config.toml
num_hidden_layers = 15
hidden_size = 256
n_experts = 24
experts_per_token = 2
d_expert = 64
d_shared_expert = 0
hidden_act = "swiglu"
moe_layers = [1, 2, 3, 4, 5, 6, 7, 8, 9, 10, 11, 12, 13, 14]
router_score = "softmax"
normalize_top_k = true
routed_scale = 1.5
balance_loss = 0.018
balance_bias = false
n_groups = 4
groups_per_token = 3
init_std_router = 0.0199
lr_router = 0.000794
num_attention_heads = 2
num_key_value_heads = 2
head_dim = 128
vocab_size = 17615
norm = "rmsnorm"
norm_place = "pre"
norm_eps = 1e-06
positions = "rope"
rope_theta = 10000.0
rope_fraction = 1.0
qk_norm = true
attn_scale = 0.0917
tie_word_embeddings = true
parallel_block = true
init = "trunc"
init_std_qkv = 0.0249
init_std_o = 0.00454
init_std_up = 0.0249
init_std_down = 0.00321
init_mimetic = 0.7
optimizer = "adamw"
learning_rate = 0.00205
lr_mult_o = 0.947
beta1 = 0.95
beta2 = 0.99
lr_head = 0.00877
max_grad_norm = 2.0
warmup_steps = 474
schedule = "wsd"
decay_fraction = 0.566
decay_shape = "linear"
final_lr_fraction = 0.1
batch_tokens = 65536
max_seq_len = 256
doc_mask = false
train_tokens = 207600000
max_steps = 3168
dataset = "wikipedia_en"
Below are experts of layer 10 (counted from 0) of a mixture-of-experts language model. Rows are named router (the router's row for the expert), down (a neuron's output weights, with its number) and show model dimensions 0-255. Each number is 128 + 32 x the weight over its row's rms, rounded and kept within 0 to 255. Numbers have three digits each.
After each expert's rows: a language model's description of what the expert responds to. This comes from a sample of Wikipedia text that the model never trained on.

# expert 20
router:146129087095145141085109180098097126127169114134135150131091181145070074094087147102107190123132084142134090095171157140139135126124145185084112078158159137109117186163182100098064110183101123139062155134158064132080110145116073085148103135111164088126066166149122109149150134162142116083127148088115117141191150113070115129165172143072133094121137100146129074157134096149124094140129152185132139089145127109139133082160208103159126096100101116089143142129133137106083147134159104107162134069101149168209157120076125144175170084105124163119122042139119120089155141062159147136097055115209130133147115104115100065129168117108094090111121129142153107080153123134165108105112169139093126095157196133061139163129081105153081134112111105112199096137163173114123079096137143
down0:114082126144211105086120149125137097106141118186141155138099139193145127081201106076147154130095150137109127127112161150173103109123169139136125122142143073104115157188097157119118105146088086089075104120143154145070121168129077088113107148147113157136181145071147158174092078157103214126069151172172029147141169137115118128142093107098156121135154119149113162099160113130149127128130162113145046170166180107077131132091171102129160116109109088108086068145130114147104181111124078157123126154162180102088097165113115155093130087099149116151107113094142133090188105137172095172056131121138130178111116174109150144144169109071123147047142171138141082156126122130148125120140053128104078140128155148109135123177126104121144118134085153169126115198155084208139108171145077
It responds to: Table pipe separators, commas and semicolons in lists, and prepositions such as in and of joining names or places.

# expert 16
router:146059128136172075132158161136104131155123143129086110116164178112112150154166118158070097131133083136177122172080118089143071131077186161130114079177168120095057114111117080159136087151145133142136075045124142147152119140096129175106129066114135140179129057185107151136134167138107058153164130099116154111143127144125052160146154159168098139124163101097129124103118178118130139093177179124100106099144149126136117180128104121137110149156169157129088118104152130074132068108141110095121111197112125087123151094111117156123089111169141122176149139126190173150134111123157104161092153144148119158107137137072144128104085103124128100074129096115139172158144098115146113134191187106134088048114191111090149076171152056116117160173060213126135092145159104190065117137108125
down0:058123082153060115124139148142100125155116139119102132176136154109189130196104106117120130181079081108138204165120135099120099153078112146118097138148106027089079171135091143111131160080126175114177126142117139206170164137158138184128122122147165123140151080138084145180188168137083094150088106117143150162098157160102186129127164096130128079109109137190090130145072071131141207147155150156097139122122140142096040147154095132111109066149122151171110122151171092129127153145118120175142135084076168113132157114180186122124073098147135153163135128108153161139136090121150157158096087122103154096157133129076137137089098178129140115074127073128129105162185147130105108077091107097067143146111160080080135097175091133103157146148101137190153103124116081166090100146116161
It responds to: Verb pieces ending in -ing or -ed, infinitive to, and prepositions with a, such as in a, to a, shaking, setting out.

# expert 17
router:091111121104144132091107106175064162204097058169116138174109109076145114168132161123102087121141110172169136149140082161121195154146070169118133135097109153187105085123179163109179141102201108093139167122168114125146131127128190180124115164157136136100115111156153093127118167125122131122124163129071185183081082158129122123119157112093167111101113105156108177123140070093082168088101146134120121209082118135128158116125124195195084123156162108133111158173132091122109136118137110135118101115085148158141156148058093142099176153161117111113176135163089113208120139156126187108193082132096174141130128161132098170096102191173111107178127121128121108122153109103128166149140122107129112112115108118167114138071030148167157147095151077161205119099132075103084115104138138
down0:102076095112113135111097151142087106155181149149165115141130096119132084172098120189108132135115094114111113136087115128173118144093166166074103168110140087111111125040114099111141136104093098118164124132189128109149099158119191243117159175102153112126167121128128108131171142152111132133117081066076131167116154165146158099130137152136113200138122182158146158155106091113104134147108152118071175158149151107123114089116116122145117119139099163184112157117171114139106164147102082188143130160122135119160186138120176118063140117135140135198195116122157134216151124112153166142000074106125087123171141125118138141147089107129143112126075101156176156167129124127112127113153158106133123123095102108123035169137093214134133179172133133092138184169147108131070141145123174
It responds to: Final pieces finishing numbers, years and names, such as 023, 962, °W, uth in Puth, and month names, usually before a pipe or punctuation.

# expert 1
router:168156141094120130206123166115122125162074183110130073101075093170160148112054158144100119171109152164124061157154122068141114058153155093147160142144125104088147112104175115100091062123168134108077135165085139084090164137141106068098107127124109118141146142155082122165149120125109133115157123095138180176154123145103143140166102181118071109097190078101078100126091106127080104137201105207148127122115124133105102119139138113104143105136156141087126083112101128158102070141115176161081197163122086092071170130215132148141135153114120091116102136037145149077126122116150118102103119183142143158141111159116085137151119129153126096116075132097110165153176127095124096093109165116162163151176151165108205142174193142090130111169136120137117106146152080151185156104093112
down0:129204179082100156172086155106152154132165171114147142084115099101146128102138116214090076173160149137156088145103098099125146089099119109136082111059092111119097103113140142108118124150166113118101157115100162141047135096090141141105143154114109116173141173089116214181121147105147170110132164113110152163139150095103165175107101102126118121163086118130129098113148141088096115148162128048110150114164134096088103135160168022132097217141114181136110113132182116126066109086141123130133102114163112133062188065162164125188109131166114118095146102104125162095122072129141121169174134144150088128110075147107109105148137094143123110105134078079104140118108167130179113114106109147112090141129141186114173145082187130112178061156163140141126169141131083146166146115037157
It responds to: Column separators, spaces, dashes and commas in tables and score lines, mostly between numbers, such as " | ", "–" in 6–3, "- |".

# expert 4
router:135098117134164187173159101082162128101108151153137128097121134108135140115138060159115168175166151163129094076135157112141117182160116106136109102120106085135124180103117130140173137157104114127167159126115101090148157150070119132184125080130073096128072102082135085124111150108107122177164112105157145174119188186096187153103137122174113167174106172107126106173093127105117119091165115129133143148137097083244146144136186165149129152172159106108212133181151113157145127118074154097109128192124122144119048158168169089166143166159152096096125088118109137090191097076099125124125133051177145109152131139135167111096119124061132086094130164113099143124106143167165149109116126124166108157104154092145152085129163139144094193126141103109047141173105174108194101092074167
down0:108118134097120096111123092150167087051178115070138152113146125104112125118128113209122132043104110207133204129178068142140134114181096115068155109135096082102121120100148154104099112099086128155093123134190158113157145110110125115121155098151142059150151097142114151079123017196127160078158175162165087145096175118119129099123132162137132145186110128127182149084129113124126121169090166121161088134138120146110194166160118108103112089156129131162135102135100140091125135104114170123106102105103117082145152136127125074139101127082185140193074130153114150095106102122128147154127192111117084054152137055151113161171097104132144106115095183131147164136095177161157116130110105151142175120102112127124094178067117144102075155207125136154154104121123128173082094088157080
It responds to: Single capital letters, hyphen-joined or parenthesis-joined word pieces and LaTeX backslashes in formulas, codes and names, such as non-b, (C, \partial.

# expert 12
router:142130133193130068109096079144141125101139124128138085180131141134084099150095097146101079123121077071137149143116108153133127114131103141110196162163119158112095097139112108153115091164067119119193100085153122160113133077093120050107174143105168125124159171143101108109104156100110108158158124091140118141133092170167125112186140148147167131102159095098112111087202168139160148114124091087144167197138141173106093110110071096105144129160134118189144069045134170093132158124074185135134128098181171105160160151107102134131140133116108158145125130176081108192182151127090127170133166126125139015120099122081161194101085136148100138083156145106116165099105130123123097130114173137083122170070132105185105114109091206142078151139140150190120139143097163164080160081134169
down0:144158140125111093084186196113182098132076133102191135167121100109137095112129105063095168202118091140135124124109104162131136175095148126196140125089098183174077165104093118159106157099118122161077143121156143167200154104131093080115140192113080100111126117111087128150125181144148121045143090122090166107126166127103129160116123136160173097152150142136099125152127073095154079159128088147133075155139142139158175139127140118125127100190112105139099120140131179105135147116111161100154154135123152137106095165078150084084132129161128116131136066092131152107138118109125175119135173133111143131060165059110195172146134096088149137123117097094091125114118126151074151148165122117116165150077122093018137097169114178027125124123146103134056098095072129120183129121095062
It responds to: Numerals and number words in tables, lists and statistics, such as scores, times, lengths, ranks, two, four, 68 games.

# expert 8
router:140073131147108128143139112123094162160140130103079133186097140128064120139142095123125066140135019073139142114049151127151154103130142152130083112146077077098137138134104098146127154120110107136120115123177189126169093102157158094136197103116136180074171155195087085175170127141163117138140089128127071109184122146142192139115149059164153177167147121149130093154153184178130129124116137129121139075115096157040122129174120145137139139144181129167059101103196135101121136121139159152205108109105163142138149138095123095175129128105123088116114125159203119136195133122145111132095098127083139073108091151190125131133157091138111128119149085066135134113150132184145108077156181183152171145067153119102107134141102065094127071148133123098108114102143161112074127153174136
down0:122142122181083060121136145105139157191117124144135198127122137042152156144087132162114087173192116139066123087154196085127082148062123141070170131133176146111124049137127143234128137190111108174139129109128112138085143127111122133117167131180149127144117152165108144172130088122138136141108102102149094136130117092153216127183098059110151142124103142109133133152160124123106107169160121153112201109138171106066104127126150120133149161168121154139068098105113106143182169138175131173125152180109143122113110130089160086164092135081128129079116168170141138133183158154131087152185214126124129154123117152169090143153110135098135128090116117151066114087169152156149142127192142129156093096085142124134097127153094104108154070131118112140092099166134142206162202125120091
It responds to: Derivational endings and modifiers inside running prose, such as -ated, -ized, -ular, -ous, their, its, received, similar.

# expert 11
router:099090145129107114139127153123134151093177121156124122113103053104150145126090130127153124143141136131130129068147107126103111137171130129113157112092127130166090199134146118096149137087144131142206104165193104149196116101138120109125102131134150141135062134158144137091158161109134142141120142127088178103103126126106100141200155173152120179145097118132155172121153113111082135104096142155086116145069090125167095084112124133168115069110190152119050144173112124160126204205106111145090107145135133111127155117122098137123132077127154075163101118145113155208033117137165168079162086136113192160120150164130141149102066116114143084136062072149207187184080119150083130102115135168160076112151091115225118128106114194079121176088160097130151195135145137105127122141100097
down0:118132095111122113123123115156129162031133091185103137163098183116144121136147121164109102100136096180146104097081155125174131122101188120155159199110081081057098182061200097150106103061158076115120141109094113120125133117092141246117115138037108153133170129127146058117098135083111142113080164137167134156041117133154147157122126145115171123119126127112130122120109181173074137102122137149094167133119102102109104126112127145093164124165116152166141138160111184122098138158133084084128084163085093148141121083132107137094139087136121145080085093125107174170122125104148081105044124080112144137137133149112136122144134103124105158210134116097115138148106090131097052145097152161126127146173179140080113158126138152198113093124175144103113109071088148169100151164163145
It responds to: Words and acronym pieces inside organization names, such as League, University, College, Army, United States, and BC in NBC.

# expert 18
router:145070115114137110123135102100168109148101139175072087131106140122185106133139126075096138162126195125134101146089139103091129095120108130101111123163166162131093130164134085112121181102135121106164077086045103106133107103112119147150132044085137107134162185149127099104153211147156165120141163129149130110101177122148193115151108160109088134120117127137122096097128139092164093118153161122109130122163153184150126129137076113159157141114085177114080175072108150161218062133183116103091141068122171191134096164102126166144120139163156146163101186114114159143162154135129090169076101102135112164075154137130121097151131205121193101173150114100140204150159107154102131118083134081123155142124075096104119117176069162059100114086145131068149074126132150043153158129158133
down0:096179086121102127127097111109156129120100152137123123088128130160119111127131140156130104082150112055130190142176187092125092114101156085136107182119092138132099108113096111063152208095096111091090082110111138111136056160111166096086146142117103160131128119107158108093129121145149136099134130093092137115088142126156099081169101082111123198067134224105098045113150091099171141165167128100113111083099131127170181142113084121156071136143142156122097159205100136142170131140131095140161101118165122115101086135141143132146109143086203191113157134139120132104188127108170109131229124162157081128104132124139140165144127161118123127186101131135080164166161090133105165135115120118152091169105081112124116103071099110153118166153186127154149054046138102101189132058156088
It responds to: Forms of be and linking words in plain narrative, such as was, is, are, to be, was named, as a.

# expert 7
router:109135109076131108103101076181079130120134157110126138135134078146139150142146093119049083168140116149160156112108138165154164099093131139134068099128118087130126125123118111097130149082102147128180134179168110114190087126148069140127127134097157155139127119123138163084070126134151130174120198176071140140111114157149055132129144137174110181136153098152114100100154090080048138143120130112074121104088092153167128112103126132140108096086157170115072133151167177127076189113103137132156104133159111094153188090106121144070118106166158150123167087147136161186105101107121092117148121122148074156137162144058116165150099071057097126131108094131142092139145107172157136081139141176123102155083165138158130134151163089047207217080177145118197175132120165161134132151053102
down0:159122140107116136111072140190087196201142163155119089128155131162168152168100162124160092098096136145070105103132190165077134119192086134140120159062103136147160122085142124113141131181135054102138080114124139128163165111142062142138115129127115198156087158144058168093044094136117172118159145109154113138144135070098106153170104124141080156138141141108123149133080069047100224129117101163149161143158109139151186120065114106102141101133181124067179143154131151138139175194118107120097150132147103147171118083125093124119139130107160113122104167088085102144151177123176113106181109142045071140138185082113113120117149130114041120114163124158101145187123121150158155115112162147114077118121142098145144095128146124134150155091086127099182109132112103138139138114167153
It responds to: Plural and nominal suffixes finishing a word, such as -ions, -ants, -ers, -ities, and whole nouns like season, years, units.

# expert 6
router:145155085184095110115089185129172127113102127096110139113138137122117177117083149143082091124166129095184113098167146119148102110157163146158158183130138095188166108132110110154073118109147169097135137083151077118127183147100138125161131096109119107117135137106094109097130145138156136098145034147188130105172109158118118142124162097113077109092180119098122092162162110128141193078073148067127139197137154107061116118119027078120067076144109151120123098134131168118090067118090121090143127080101118202110100183163102082189095110103100108184144128140122170120149104131156103147126115111089088144152171114153157121125105152147180137136147133161104155086128138067134126103163136188133128139115122164087089061144172099144074064206142134089115154141166114077133132188186099
down0:121113116103120116117183129100155110106138140128184172081073116122095137110131109106131166091092119121135154161130130118162131056103177156143152085109129123151136165154092083101133192156141172108142121054123082089121086146099113172078139163097160197114135120119110148104119180103125155146163120132120219183163111103155099091164147117125165135164124132104054166056186079113087145109155181072209118171105141143099192084096128091118119152175152093117082099091151099182073111127165173097189132094170074128107152148098123147196075127130100104127142126138119075106062157086134136125082121139133092097136121117173152160132156115181121146137216130127075126139126112090151127138148098174087125132092088141131140094119110107137091104097073146204176079140130114104130088119102152
It responds to: The, this, that and of/in the at clause or sentence starts, plus ordinal suffix th, such as 8th, Fourth.